Experts of a small language model.
Experts: 40 experts in each of 11 layers, 32 SwiGLU neurons an expert, a softmax router.
Training: a variant of SOAP for the experts, 642M tokens, 4897 steps.
Below are experts of layer 7 (counted from 0) of a mixture-of-experts language model. Rows are named router (the router's row for the expert), gate (a neuron's input weights, with its number), up (a neuron's input weights, with its number), down (a neuron's output weights, with its number) and show model dimensions 0-127. Each number is 128 + 24 x the weight over its row's rms, rounded and kept within 0 to 255. Numbers have three digits each.
After each expert's rows: "comes before" lists some tokens at least twice as common just after its tokens as in all text; "comes after" lists some tokens at least twice as common just before its tokens as in all text. This comes from a sample of Wikipedia text that the model never trained on. Tokens count by the router's weight.

# expert 16
router:145158177128132129137129087079159160128111113136122183142114143137109138116142116123114154123149091108083103142170129133097100108125181129132117164128082096113113190159140115093158148129109152148079107113114108122094141108174104119145105106166123136120117125139154171126108163169088113124112112148109127132105117146174123138098120117121146161093123115136115124122123117112104177119100
gate0:135118167135128146139132159133167137127120095117148136129107123100151136114107097131121093183137160161107122092152110141113101167157140063115142128130113126112090138141075160112146099141168153119144101118174134132122100095130130138147138104139103157128111108115136177114117119094118081149105110153067164138149118101104101156126152166157141137119110117083148116108119120158162165156139
up0:120150124127118153129085103101177094160142122127115143155112166137128127073147157157094171122119116129099095166130166121143112071121130101105152126120132084169099147147153153134169155159083131142103156143147160179107137125134134114118135121162089168136136136106134153113099119141113130170099125134122121116075137152136136143091141123148114118127162086153111105117089112107121147116106
down0:111113108138134122118113128153123148159102104121133103133099140122141109130101161152156139122130126099102109111078148131106146143110164138156137146144109128154165166141135161160148136136114114145110148138155123129153086118130162096104141093181040135125086101124108196120080172125124148149101138146166113101095125168123136094161145142124136119116150096098127164117105117113097131121121
gate1:134104136128108131114134111127161131125115089138105154110086086131130120130150124079115140146099142110157108142165125113127112082082127132097169129161122145119147155120149166110167150134113134135096146161136102149167157137171124146120160139112114099107116064145128114173134147122133142080144138144131137096129092129135124116155094110102096145163144151078136109155148097144101145162067
up1:143155124133110122143126146140112155143125139153102152117124120144131162143093101129102077121158134129128098130144113151134130081118135120114108142113157167134100122115160098113153196136137117100068153102142080138146166125101086126134060129091142113157114142126126168134116139147116143125109127129139081165164151106118124116081095155145136149129133080184113156120109128106167152123131
down1:142103134136139135085111162126102198137164135085155156116167155107082155141138082136128133142139142123111143134122136101123168101171118121177131150124124167169151133121086101115151106099126125142155127126163115113115103093094137110144104127136183122152158118115118132155115131119137117141103103129068073146127154115110117095150150127137152103112137131171119154105110141088114099147135
gate2:100115094074094104076119131159129147157160163129138171148136083171132100120118105066159148142162137142168106117125148144105121127154141124151128151144124091132109107109139159197143141135133107109088124147115070154112111113143137147130124137156132108142141088130112105131131139118127129128142097156142110131144097138126138155132180157103122109126105177141139096144131109104091153145100
up2:109160081182159119159112103141137136133111073128127145186134146143091134152138132165109128097099118126160121102114206159110110119091128166143126142109145130149117125111133128133110140130129149149117138095164098101115148154111120130084121103148148149140139097107120144105115143116104125113122144171114095117127155112163099138117089172113131119141116168099114151066150119090141139147155
down2:100159119133120155093158115117129087120103166128155124169139111126093156113119162130129129122179135147174131086115108133117137167092093070111142147081123109098120123116094140143143113107155087199143137123140102115158132109132137137167173088145179113140137124100131149116115163150127126115122165126110139115159131098128136109126117132117167142104135114082122088169157118150119144130127
gate3:150128114150111142112136132090157155113110091155127122156125154145145124137102100130170108131104114110111106126131124154128121097087142110092144109121150162140144111118137127094145119145135103116164111115149203129127136137098148167118107197113112167119163144096163109108090164153099103108059091116087145159110111087114129128117134162120126137120164156160125118116105151148141153125156
up3:123138123078135103132070095124110119147136173106155143111159111074173140139130142146085164138117116127104128129162127130071109139181087149136120136158067172194129108135132112124123136116126139149145136143107137146131126154111075141128106120110103150178125176132149117140102146142083155126131139147139128104109155131110139157159116127118152118134107105139116111135127099128160092097137
down3:086143092176149112138128152162097087130102162132102160132096098102107139128102169183080120188131164119116123134144080112099148155135131096103157139126148132115149111112132108101177183169136133109125135122117144139147119154138118132109141084147107099127105159154120143137146169096128116110138092128131129144162126129155081104144147117104129112142089126114144105101113110140116140158110
gate4:127086145163133129134150130140075160123110158141112154111143131126132122138132087117100166125142111120142134136134126113130111114140148109135141129123103132124164115119073090129121157138088156144143125138089091163134098144107116129160127085198129106167123085151125127185126191126107164126151095091144158148110163141113153149111095108126137108113127137098130139117114115063145165156140
up4:106112166097138096151149096159091155111112115132085115124104129141133122108148116108155120129118123152087104186163122143153129114119168174107120162156131157083148134106155123137111149126125146121135077135080069106142131130119131117103135126116140145074129141150102138149104125126111122145137117111105115134153139109140142113101108104147154151149144103111110179181107213125121118125140
down4:113105132171093169111089139127128158112083132104133089151139107134171084084154117108126095153142134113098119115101101133154156145161142082166166136126109163088088164120176146126099145125164125139105151110132110161156107156103127150118134118096095131138118146137121155155158134112101137143121142136148143137140117156124103073134144128081111130136105119116133133119130116192176130118120
gate5:188130142114078148151178151117111106058140141093142088111151152090120131140127111105154115112154122159119136117149104145111120144167147096139112117130114117132161133155135148119130123168168143134142105137122152109132125134111112135136118151134130144104117113119162114177112144135125166186149106172147101097122095140140148067099136090130151114086137152146089146108149101133106113095151
up5:112127176099132128110106175093166077141092113107150146090140127134188127127126112117131095145105122167138129120142152141123116116091127137101129146155120148128160135108060106120104158128127145154100114142133122131086127120129182110106160159120143115080166126149109134126154085127156131130149088114141108131139128131149137084175137139170078171118104124123122163153106128096132112115114
down5:088143139085091152134094136113166086144153146144093113109103092118153117125091109129156122144181122120142108115184116115124095141093160147104112172105121140095159140137138127109102212093120103129161145124138149110156124106132135158153127148153148080145139126149154100134100151122145126092149093121156112107141134144121158149117145149144078167123105132111119110111141110134140124141099
comes before: " |", "|", "-", ":", " 0", ";"
comes after: " |", " 0", "|", ";", ")", " 2"

# expert 37
router:093135178156162122130123143131118172149124137115136157089138125164156140146125086111108124104164077078144106112144148156128167125144145125132107164174112126108139119142134167133158164092158150124114158131115107162122130123154115187102125106127152141117160113092137147113095100073125104107097153145117101109116138132131116132139150087127133134122134085143108130064084115120099108125142
gate0:107129151087123156125105131138163115165120116128129159154147139149138138104102112127144116201140144138111107117163081151122149113142124125093123154140158126094092158132126119090119104139139169141073153140091155090131109120120134161127068083108147131139111094108126159148103141133143148167114116083115146127128129126099140096114085108155111119157146120164126081110126146143156093146169
up0:169149118158110110110118136137176143103130133122101120132118094138152136159179159142181142139173143119140117168127109101162185151106132154151116142120073111114142105129128131162119152148134120125164125126159172165114093109129111131127086116127114134145124113109138101167145113115110101070103128084170127076100101104118083114143143104103102095138166119113125147111130133130108103130123
down0:164157108142126165096141182157120116107124125133148154090117140127111134152097155120117150097138159150151105152155094120106175139090145115136136130094103128120129098124117116135139167126156138125099121141095139117132111143161122117136144094132135167113145139084115129158124120147130150133135104090170100115161169069131077104156114081147132047172144129128096127134137125109092130136140
gate1:131064114147125101094128164131103139101106138168100153136165146129099149129160145066135145115132122139138136138092115115135150111129157107118167172116169136095158139122154132127172139128099109111074100165119145140143134129132136140143095118182126148151104092150097107105098152153117123112131152136147083130161122101131088115158146133140073145113131131113133162155129132103102107102090
up1:144124126124148116127131133096103115048126096131148098175146096111155106075114133107163109089103153100136147134140180151125133125115088151133132154127092164150084113157119150113109123133116153138129124118139140135135162095139101125130108158127121124092124130149163102121128095179138141133121106072148149141136107172123105082132113096102130154121148180130141167133141143125125168142166
down1:124126138107128125188122171120130109102107134146130121133104136141132134185148105127122140189106105119115133140176144194117142139069095129116165118161080143111100149068159146086138121146133124112126109134115111142145119136109140134152112170102162130114136129115143114161141150142136151130139118112107120126139135092149085128115128099126112164116066136116089137094118147120090122186125
gate2:085168117129149138130147134130095117116152120134138104110137128147098110138121147139153105109150090088160133134104070099103119145143118115109120126125147098134066108117113182173128134112169138154115160102126144144114125137113131118144135160165142140135114163165100111109139155114080168105128134153145129141105112150183116092059129111108176155142151151114116167130153104119128142118085
up2:117078162107107152206124171129134162135097096110134142112113154089146117072140128127144194136121142125133141115152106138135137114153178142108100123097105121130133097121099121128127127110146113122113093140098167142175106095120177124072121119163107167148108122093120154106117127125117144133151145116110171112141137128102107129100147144122116111163127108128084102158132135157154149125118
down2:160091118154154134075136139138138164107133112145144162166126125136135121103074104156118090092118092071149137088135112132132139107132154104097118148106165145157085136135160155148121105116104128163133119144138090150115184136175118142138080136172129119114132147110113103127136145159111150160149132139101116075128077137167096110141138124130118127135129144093157153136108133099149152115122
gate3:148124129142138143136101118103113122140136106114132127146114135149138105077097120132145143130112105093121127133107114141090179141138163143125125140115145125129089107120113119075120157133061137108110145117118103137176142103153038153165148176173155126113086113109162149154146147114132123140138113160111132159139123112107105131139174166133095098100130089124147123116157123133155175128103
up3:161106120132093118134114158100125127147119090097105107163136122145099146154176103151095161175145127130088126141166127112095146085123126191116133157135126117139156128132155132097103108136102100077116073120123151134142156117103132130141153161086167167109163127112101135137139116104146106101131167140135158124155134117124131124146097111144154133089122147092137136097187120090144128135154
down3:133134078141101135133100095116106125106157163136123084156128097112090127139098131188131148124155102166124159169104142097135142125113081135141096104110117115194139156118168148134081136134131119151166148157128147147108156141092115114092100151149115114148164108092127113125151114165100074088146101105101161131096154152122123147124140140147111126115108144119145118118147159120141154133144
gate4:090119116124151133121134146105083148151153131085098140134124157143131117117134110128163121164139099161105118154103122117117140087105139158111129161153120153095096179163130139091120122120163096142124147108142124137102082124132144098158123105159178115120135156134150142155101090141145125086155136111117107118162094151150142093116080140120112185085106125162102158136181122133134166124112
up4:129135116159185138139137142122127113121129099147109124142167153135107144091153160124096155145088119127110179137151134137172111159124111142115117101178171138143085079077123156126134157114138150097152137116102053134099158100106126091087132126131157150099112124098144112116118135151106063124112122134139108143122108147117127140113104139154157141105132135127137167151104143153123082135129
down4:107192133106148127132161141118118146127128121143144125092132139147115146131112104150160153085141136191128085083107137088131149109135138149140161146130120166152129132076131120119109132153142126121115141143111107125135168122086111091149160159147197132121142125157149158129144145107127088135068103093173107115109133141127123080137123108140124109137136102120145129124093096089129105158082
gate5:121105116116063155112143093138100150148141134102136135127168121111077135155104120162078167133159165100117115128144134086168095125130102181102121103144115120120150146137181152114124108158132134112182089136131145169080113100137143149154108140141166108174142120146131134115111108122146121154135131144146081120113097126134127157109156148139163085080119123140124116120111142126135120115158
up5:168134090142113120168122118140167128161106056135117131135083108143062154132160139118140125144134095126156107149124145146129155050143093091107150141121134116147158154156136123136095104128089151118099133140105122111153102102146111115147116135143120129148128132146107124144118141124153110155113143173121163141098129111168111153150100109136172136096118140131110111144095133063105140094133
down5:146106109161133092116163109045126098082113110135135147142133142134113124155120123148150107151110096131115153147121090105134152101151129114139168122120158127116155114121085162164083126123131099138181094112100145105117163165134090163099114110152128113134120119152114097095156115105164130121128120151135105119146160148131119134155180107132108136085152119144192139118124170131112123141140
comes before: " |", "|", "-", "–", ":", ")"
comes after: " |", "–", ")", "|", ";", "200"

# expert 39
router:120128138092108155143125111108124162147111120100154174100136122116100169109119115086149176159140108159079095129139130121128126128139124108089082158196098086113149143125126118133115148130180127124104161140110153121111143101120139133147140122150193147134139129102166135106127150135106111117099109139152118101180161111154125119114137111122146148174119082139116075105102121124107143123161
gate0:130118142121166112126121160142142150116124083123105188117152088150108130081134122110139138144108129157079103110177117155106143105166128163113140102158111107100115114096175133094180151116112156108114112116136159120132116134136145168104167124096131139124139118133142112160134107106171129125078139119093097138149138118155148163134120104129106112143088115151104141077159160127140109095174
up0:162129120104116154123111128138166123120104133159136127178127203134153169161122101112101155090162092144134105130119174151168119122116115101111162130151093140144111110160071090068101118134138103108158102102120114108106110124102142100143127122151121151156139123122159139136145152141105163149134135185114113117110117097118131130102133171107168127132100123140125143145109128092112082127114
down0:133164163110142114122110114083127151172121144087139078119128113057145100136112164088107116111114102117135145109105133116147150100134083149162157122151140162129120149164133122160146097109136120139150159152143143146129153133095119152133116123126171109105174108127148108126153106112110093117170166078153120154140130134127155095120069164129146147112117132130119135132111176137098120105088
gate1:153142156128115156111144140119146112113131081118075127127109109094107127120155145080175141095198134119114089107159128119103133163126122149152118101108138133122173127138121146089061156137101148132161142159121169128158124111118111103078162144137141100135133126131159115132131133130127083114111107110104168140174143160111146157180120139097105149132120108108104109129120121123136159131168
up1:143130125124131115145160104104113141169179100119116110137134162146112146120158155110111097151120128082106141122165131121099109104122144063149106081072173063133147162108141178113107138184139112155148147147081129142095145123133137110152126118128125108101129074092119108121151117142151139125146114096126163141125142131144137151145148143139126105146175110118142121112120129143106181122131
down1:135128160125087158139091140105128112143096144141145134125118125123186131136155114115152126139144114128121131135123080112165097129160160136123138119167124133100107163125100091165121167109097100118114149146085106145117081141147116123168137172158028155097123133094124083155108162124157132114139130130118125150168139115117113139164144087143113119115100135089108113139120154110145148133127
gate2:135174119136173122121146138092111089115180103123168141122132113136181153139143104104111135121148124137135108110165104158174150119177141105126106129154096134144083128141085120131132144123166141127131119135104117094137123114100158176171113111112106168122114154132130134113098151124142133122177123076107163084116149125129118098145132129121108159144078115137127112128095133145077182107115
up2:120154155128158097117129125128101156106132129146123162119185132144133128134119170122157134141160131127135080136083149090146132168094140131171129175153127149099083129092183134119130149136125134130139148113133119127114127114105146116119114098077123117149096175142114107091109107151123179110111143146093127137083085153164107142152154124089109117072131120135156144128139072133109135106119
down2:119107157096076139140155192130122098155088109139141113111101135138119144140152112088133131133134135125151100136163123140100145157191084154161165127134132146113125131078122138154161128122078118080121154119090135116108119133133170158106106174167105120129119096107161103110111106108144149135098102123122132125159077104129138097161130124133138124136167120158129109159151116132144159095128
gate3:134131145177109134128115104134176152101130125108134122102117106132156143128146123162148196120185122094127103123137110169141166108150132078115108179123114132136093136168109113115127153094155140114114130165135145114126149127136126140139127085137110098166165083098144125102084122099143162197137102107088115123094114138134106085106129142115127094142109133149123115122128141158112155106113
up3:133149116162163136154085108113138098129128146116143115112115156138107091158176129121079086105125120141141133147109167071145103126112135143094162139098086128107141163138182090146126134107108112116091144113129105138162088171142145117123115144091150140122156141168103186119110153144087133117149134102138127131147157096149066129125158146128125086103121130135116124130134153120118146159150
down3:077165120110160103102100141119168142147102130147165142114124174129096158080135138111094094138139075093152129121118128151112147147173146157091079102114127124133096140130140099173137111111141142084145155139122117093099069126145181136115122169130118103126161104131110145123114112121140104100118172121109177132155109136172152128137133171118122137116127146150120110121100145125148137124133
gate4:145114186125147121146159110142110135160151129127111135143120113101160133082139082127192121104155123144129104131129154114107127143080155139141090137130102174151106133140140107096111173160116132148117130155095131110112095102122108129119124119099149134095122115109102114132148141098142092126084125143156153159134187157122130166108075106143082121134120103127159141154164120117155113126069
up4:102167077148169126138192132123136172139098134106090150166110151142107167119174107115096145096087143116143118101129103092153134149147149104136119101099084117140145091158148167103160133188130165141152114115131130104120133152110136133087140119130113187107144134095130131134111152106110130173106094148115110133111142133121141146134134116109120122136107135072111135111128127156151124121100
down4:164124099134135151093140083123129150166115114122142124133139164108090115101128163148109093082137138109127091127161155094157137143087128110119090126147088152140086126110115164115114124140099142154135143115121101135108134151163149108143126137130125109108110150108133170093107079111094155109168128077109148135119127122157143079152133151139167130140112131113145158141123199129158149175155
gate5:113124171122142107142127144131097152093199080134134139136141106154129115155120123093129128142054091139114094146108083109122136122130096149134113159146119145158135103143164148111119116116119126134157164114141134123167099169146090131094119116109145106085127135110138108126124096128130100139108091154175141100138154143127138164128159128145125119125127119137124132130117097152191133190077
up5:161113146106143137111118126107133130125166119134097137133141114132150120147110121147142135124162060141094171142119112142098103088175112139119144115168124128140089130139148103121113139093147088138141122109121127136147161107115117143165142157179129071148155126184102155135122114115097123058119116155164178142117168110131146117128088122136133118151138134139156103150158126109083116138077
down5:104084115139149110131145167143127098114139139118144162162129116118117118113129134108144071123088053111151129170099182169139121118118102139112139103160145200112168103136159156113135090118114133113136140134143167134170142110125126097089134152113098074125098154123120150107118145128112124114137099097129123147119154113135167133155112124144129138103122099096176134164146136106131152134119
comes before: " |", "\n", " by", ":", "|", " on"
comes after: " |", "\n", "|", " was", ")", " also"

# expert 15
router:087165144139140185103153089112099111126131121142134096126130119118139160149126088160148120085083164110171126099143097160145119114104160137116143141173148146136122148150156114142147112076122105100106144116157086134157120093107130140154146113116116136107150166145143120119107117126146172172117142131079122119105150129130126168146096119154137129110141085127171102118106099144168128085109
gate0:144125146134158127095118104143135158133126149067150128129147146121170153130104108131157108081128140178154105078177096100134112076096145135155121133155168115131125100106122157152156143109135137115090127079130145136160137134135123134082104158142114127114115128132097149109145118182136123119117128093170082104104104103104092153098139107122124129149161137142125167119130091152160115095121
up0:174111121093155108114165108115121119110098128125116105147129130132147151129104100086121118167118141129147146116102117102133112126148110164120084138161139151147115130143141149113071151156098139135113112139128116122145104165129139152128074108128074089118156116090123132145160124141099161088176172202130131118145174148170122101108101100132122137185130152122133137141144152110144099124118
down0:110132117135137123101206092144152107093148130121178161117124128145097122091076115131129128135120114127159183138127152114099146097113138118099148181132120134144145102133120153169090153120133090071130097164092137123125145152167129108115143138179116149086148127125144144121100172109138131095138148120147140090164130133085095143092139094116100120121137141105131145121126109149115124152128
gate1:127129156138113152153129124129109162082146136132162117107139168065167133130140117127139105116137124101147114073101114125087120125141147091155090127132161157115149049102153126170144118129154100119127139161149152143164107106097109144128147101145133135149071134092120187104124135142127110141091130138134126157100163104094107117134132164096121148129130136169125113123155121131121154138090
up1:093099155139130093149059128118108125158117102121099143114155119139147130121135132110123126109090113135103147134110150132138162115105116143087172137150099105208093158153143150098085120123138109096175109146162143124120146124123134095144132154165152148123094115126172132119116143115078129144144076136133139154107132127129146134111176152080114151144123119138139118143166142131115069135136
down1:107146105146129106143108133087116118176122131146146105114110131088120161147078098090128141145131151115118128127136082143137151107144142092080122141125152117122130112176112138144063127143106132123140172123124164122133150112136144152104164103117204150101096087128133163128125134109168138145114125183124102129114191112095119110105146169151134104117128106106157138156109152148134131110130
gate2:131102134153149123105126122127097108141127159124116132100105109134132138139098161135125163122123155153115155119074112134149128153141151120133109143115145163097176136043148139133146104159120121157107154132133129110107102120101120110107123131059144175105103135121149147126141066095196146094112136148109122145131114154094171138129124150154135149110143113144166101136104162132147081128102
up2:073133122120136115117119081175138092134122114081116136098123114106173097143146177147163080145144170076118144120070145117123102155157089132131176129138129152125115127104112128093130122132123134139153157104082153098120121148111178126115130115146150135159125109145118133144146169103106134095107189140127152168149098122156126125134122106175111138150155140124142145136117141115121114100122
down2:156131110106126116159135103136138175127171073129149135160122167108125114147107112153167113080126114154150100138159153115148116125169103130089115147077112098129101137109115122117113146138132133082099159104100141124147131123113128172133160132134128094183138095126120116154099135117145165128157157155143140100135146185114118101144098084088094128124149107102152163127101097133165139137112
gate3:133156157113148114123126111112116152120093152084111114102117139163161107154104117126089142133147135093131101119108128129115098130078098118139096150145126116119145134154132140168148151125128089070124124125123161121161160130144114172076109119132141129094140115172114136115124097137124133132099141164180143088109149127128134135087149160151189128187135180106136109095108162097121136149110
up3:121146146116124120144114100132142120192121143149142142191112116085093120142131142146135138114121097127085125086100135169155098147126170135074153113133110127122108138098103151090140107124153092116119123150106189117137113134128147165142158115136122157135159117123132167185092108109140099130117133063153137129179108124084132131148132110131104143131094136124092136149144149145107104138156
down3:137184136137123093121122145159175133130146159097150156102112110077106093105136139103114140088100117141142184148149112123124110120144165172116134181112143117111139109145138132103114111090116116190144155133108143092150117151145094165111139118139089109111119150148114150080119126125066119121162146127145135119121123124131128094112139123154115082105154125115109170113127085165129162135118
gate4:141116151158130125150102128146150084177168118166089092086130177140141116117125104093137137171118130118151097131103153131181132133167142122064098149106120124141125160183078105149105121133117144123147131133125136105144110133101098152108117122156135111144105136140170072122133144075130154122127102131117093143133166128105130110194119122142099113134132116103119127119098123114136165121125
up4:142113141219133093079116131109101094126133152130115115180172161150149158129103125108123151112157127125106138086130080143150139167103117130140145151111093124139147137146097127127095111128147115129141059168118066129123132147130139119125125150140141094134095126140134134140147111160134119144147125153156102132143133139127157108141140105154098092101110109139149193090150114102133133136138
down4:131128131136156159080148101130143121130136131135169097159103154139087100127171136124179120106101115123156122129146117129107159112154131139116176100118158165148127087102114151110133102146088134181163139122100126110139114145109083144126126117088110124159074146100100091135150164132101144111143104105101106140155107111170141116106110114152139130129137098134119148111134157120175134083180
gate5:116108120137152128100163142131114077142121190138101104124133144105127121139138135116189090131153134081134098104110160133137145123148106111160148110115121107140131126118079135181120130167074126121088158160115129165144111133104138142107131103104130161118146116133117095124158116104128154161142167148133142146085136127116092156107153123150057093126137148146121122179107123103124105107093
up5:181148163142164093118131129128104130088129145153195137131151155109120140127169133134155114134097135129134152134131150140129114100127150151146083123131135095091152147130144105106106097142126142150128153139111103141090130115090147132135168172143133100123140132129107142114123056105146109142103107161093165112135162126142130145110113125146135152101151090129096106095112066123173109149076
down5:115150077146128138097157126161161151143120095154148111116115098157082118160150154123079141112171153078157123106155139136132142167139099142125098121120122092118157125134129112135120143098121161119104153156120131116151143157169071155141141097133132117084121084116125152158122152130092145135103140163177134142124128086142122138131134121080122144095134086072111155148132147127130094115119
comes before: "\n", "-", "|", "==", ":", "==="
comes after: "\n", ".", " P", " M", " p", " ("

# expert 30
router:056124115162143127116130146110138113105150120126151105151103115143098170160141133104122160099126126104122150118169197117112123104108108123112150142119116099140113149132107058143109098144126153117083122125151118132107113141128141102133144104128132103093118158157156128127154171173117171158092115115094156111085137165134144144107125160123160141105097143153145091152127125138137129080158
gate0:159169154114128128154158156119109111177094139092135097097104120114142131144137132184112099141060147149123137095134133145112102134169130116141141168102130190127131103138131121120087100179083116092154133130141115157117120105158125121105134113104144087163122116156128129123157101111136114120123138113121148128146153100112119183086101121104111113111121131130151108162130158133099107168087
up0:125081155119117123099098163107087128117104139130133170131137138119157103143122103139105164118112153123138130139134121103126143105163117124159136159173147092128119114120165147157093140177144106114135153100156126145146126156101140122144126139115126158176101120144116128079066107146109145103104141150114171105115170115145121142113080158092128159064120101115156131099153102138159134127171
down0:088073159098107078091148172111142132104098127145117127168124123119131114102108121129114124151117128123114110136170107081124119145127130130139155151101097108137138148098143139110145110136131088127167117153155115081116149132110126185148123169140160149124098152133092088145119124148086145124125137136127095160148177153154119080116165152147149113153140132106158130150183126121118125115182
gate1:124117117138164132138117143158104162119170122126158167149087109139080127140100196099115139126162130114134158095142153131131091088124133130148136138154139147117073107162131131077110090117145123193125151132147109129148098155122103121130108168158124124125125091128115095124138084147175148123104140093137110103112142139125152140093187112123135115120153126112160114114122081123165133106127
up1:111145090110138154122159139115143122145073188120101167125124125134123124130140114140158131178174134106130171137141126116134137153098131131130142186087123148117100114108167118152128146114122129130133138153172164147069113126096138058140144102069121107124130134102105160138124112152142137124124090118113168171129143090145113145117123133092127133126092153153132149105147114103107092094133
down1:095131095115164094140119173131140150136138104167116123117121113088136142156135132083120113113130121112126097099180151140168105112166130118165153175123107164162172164137155104108175116132119132105110144153152161088092167129143060126135156143136104142115122142119153102093136128099154127104108118102095137083142116162108121129126152128126118127119163136134121156104092126123115134086098
gate2:141093134106113134127103123119154105118143125152099128160129130117142137109116136121112083086122143157088146121087148110120133084171126157118125085140126119133165087116098163143147111130147101154098115109134119123135150167106165159130119155097143076064133152125143173104143153131151118152107079100178179119128153138115138156167133078119146131158149119100144140131135136127123121080152
up2:129148132101109117113106116149117121136150092162155164126163121096134091111152168168161097157115155096120109152105131168140110087152146133133145130151108141181116115109124115139153121101153114173088112149118146096146117140162112192105104159105118125110140102094102135109158108100161099100110104101126110111121128131151091111150140109163126118138156156121069112157123134141169157139107
down2:118117119152120081123120133177115109128107164149097154127112133169125091084144175139147136115157136111108118126116129155150128179114100155148134153074129103135142116160127121155093103136146123148129156140096076131095113137111156106100166171122071123146143144129087109103128120136130112144132166137141120112142102092124104117151140124116174126120139073112144124142114184094182132141134
gate3:140106122151072120111149112121110136090087122149138140151135131084124128142077131157165134165101150112114153115156168092144136137099101147124129116096134075097118105082099128116108094109118113106135134098137136120141128188150157121125133114121151213126119144118139149142123111096158147137097155103144127129132133130082133106137162138163103124134134145120122108149134123158119140141204
up3:140102099081138133124144145164128150147117135117161084148119140103118133139122172099161118137105143140140111123145078120100113068154100182130114141120138142151143161159115144132162079129132133131127135152079082116138142101161122147159108108106123130081122116117136102177163112150137123148139122102123117104111141158120104128143143133151152104142121105125092131168135153076187146079108
down3:112106130133144134100133134108108108157150111151113111144157164099167123111182159104106151105091123104161087102133152166160128134146167113141125128148084139161130149120081090093133158093144125132163173152119115123083124107117134109114161140096138100157140115137088107124135111163128097160133167112093109110164132136120141148110119111143097116124130114156163090098125148168145075140132
gate4:130132139136136138098093110131096161142124114084134108169157110115136147113136140099149143110081104119097159116117087120155122135112126137096112144132140119118111203096155134149156136157095139111111136123170103152177157136081104154082145152107109094125157125086121124097099124138157171089104091126158119137145128143128131089112141120157165132141162119112130122135126125178124176104150
up4:109160134155115166164113098135118140136158189158086136080129122165139116132138166133133140135136130135100139100127106150136128094108145114084142127114150148131132109167160117121138085142133121148127121150169142128111143150134108110122159109130139097094108129115077105124108070154142129112138125146152084085146057165106169129141108164108153128128141123105183108127139089109140108142141
down4:105080100136101104145145095152127104108137135102144129154150129125115110131130151153143131146117123107068130120158137151151119164176117082101105105140109143151154120158136117120137123149147146134149142098151134139124149180113123176130091144140143160113106110116108087157082108118149112105090098076130069165123129110154173143146113120138173150112150127130115099133129114167156092138168
gate5:120173173158110097111118147156137158122114172111106101131134141122108122114100147164124122121125121090112135106111095160138106126136144097092107152139140156088130106122183122186161144148121134136118150115108129117142156152134118086150126130144117089188125152130123079093154148116159121094127098138138177134149100113115135060125134139172142109147122144085143134173097119151127134123111
up5:178106124112103152160099123087111100113149149120148162134126084136072087129116107162133116127197097085117110152142119162130117097131171133143117094140168106104124125113118112139153159126107117141123133119118166071125125115138151152128141158146155101126133114097172085130142138116129093136121159120121135167123149162120155089137166105111122070125146143102171132102121145134143129124124
down5:154113154163097093145154130163123121150155133071092107160096145101162150084082154133129097128092105118150135137089142150132120084169128104109144152185126104167121114108143124099112161112140107120113139144128131121134130133100128094152111174128087128121162144123103098133128142116095157105120147138128153119133169112120151136125188149152129128086147122129149114087071158123122126130120
comes before: "\n", "|", "-", "==", "The", " "
comes after: ".", " |", "\n", " =", ")", "=="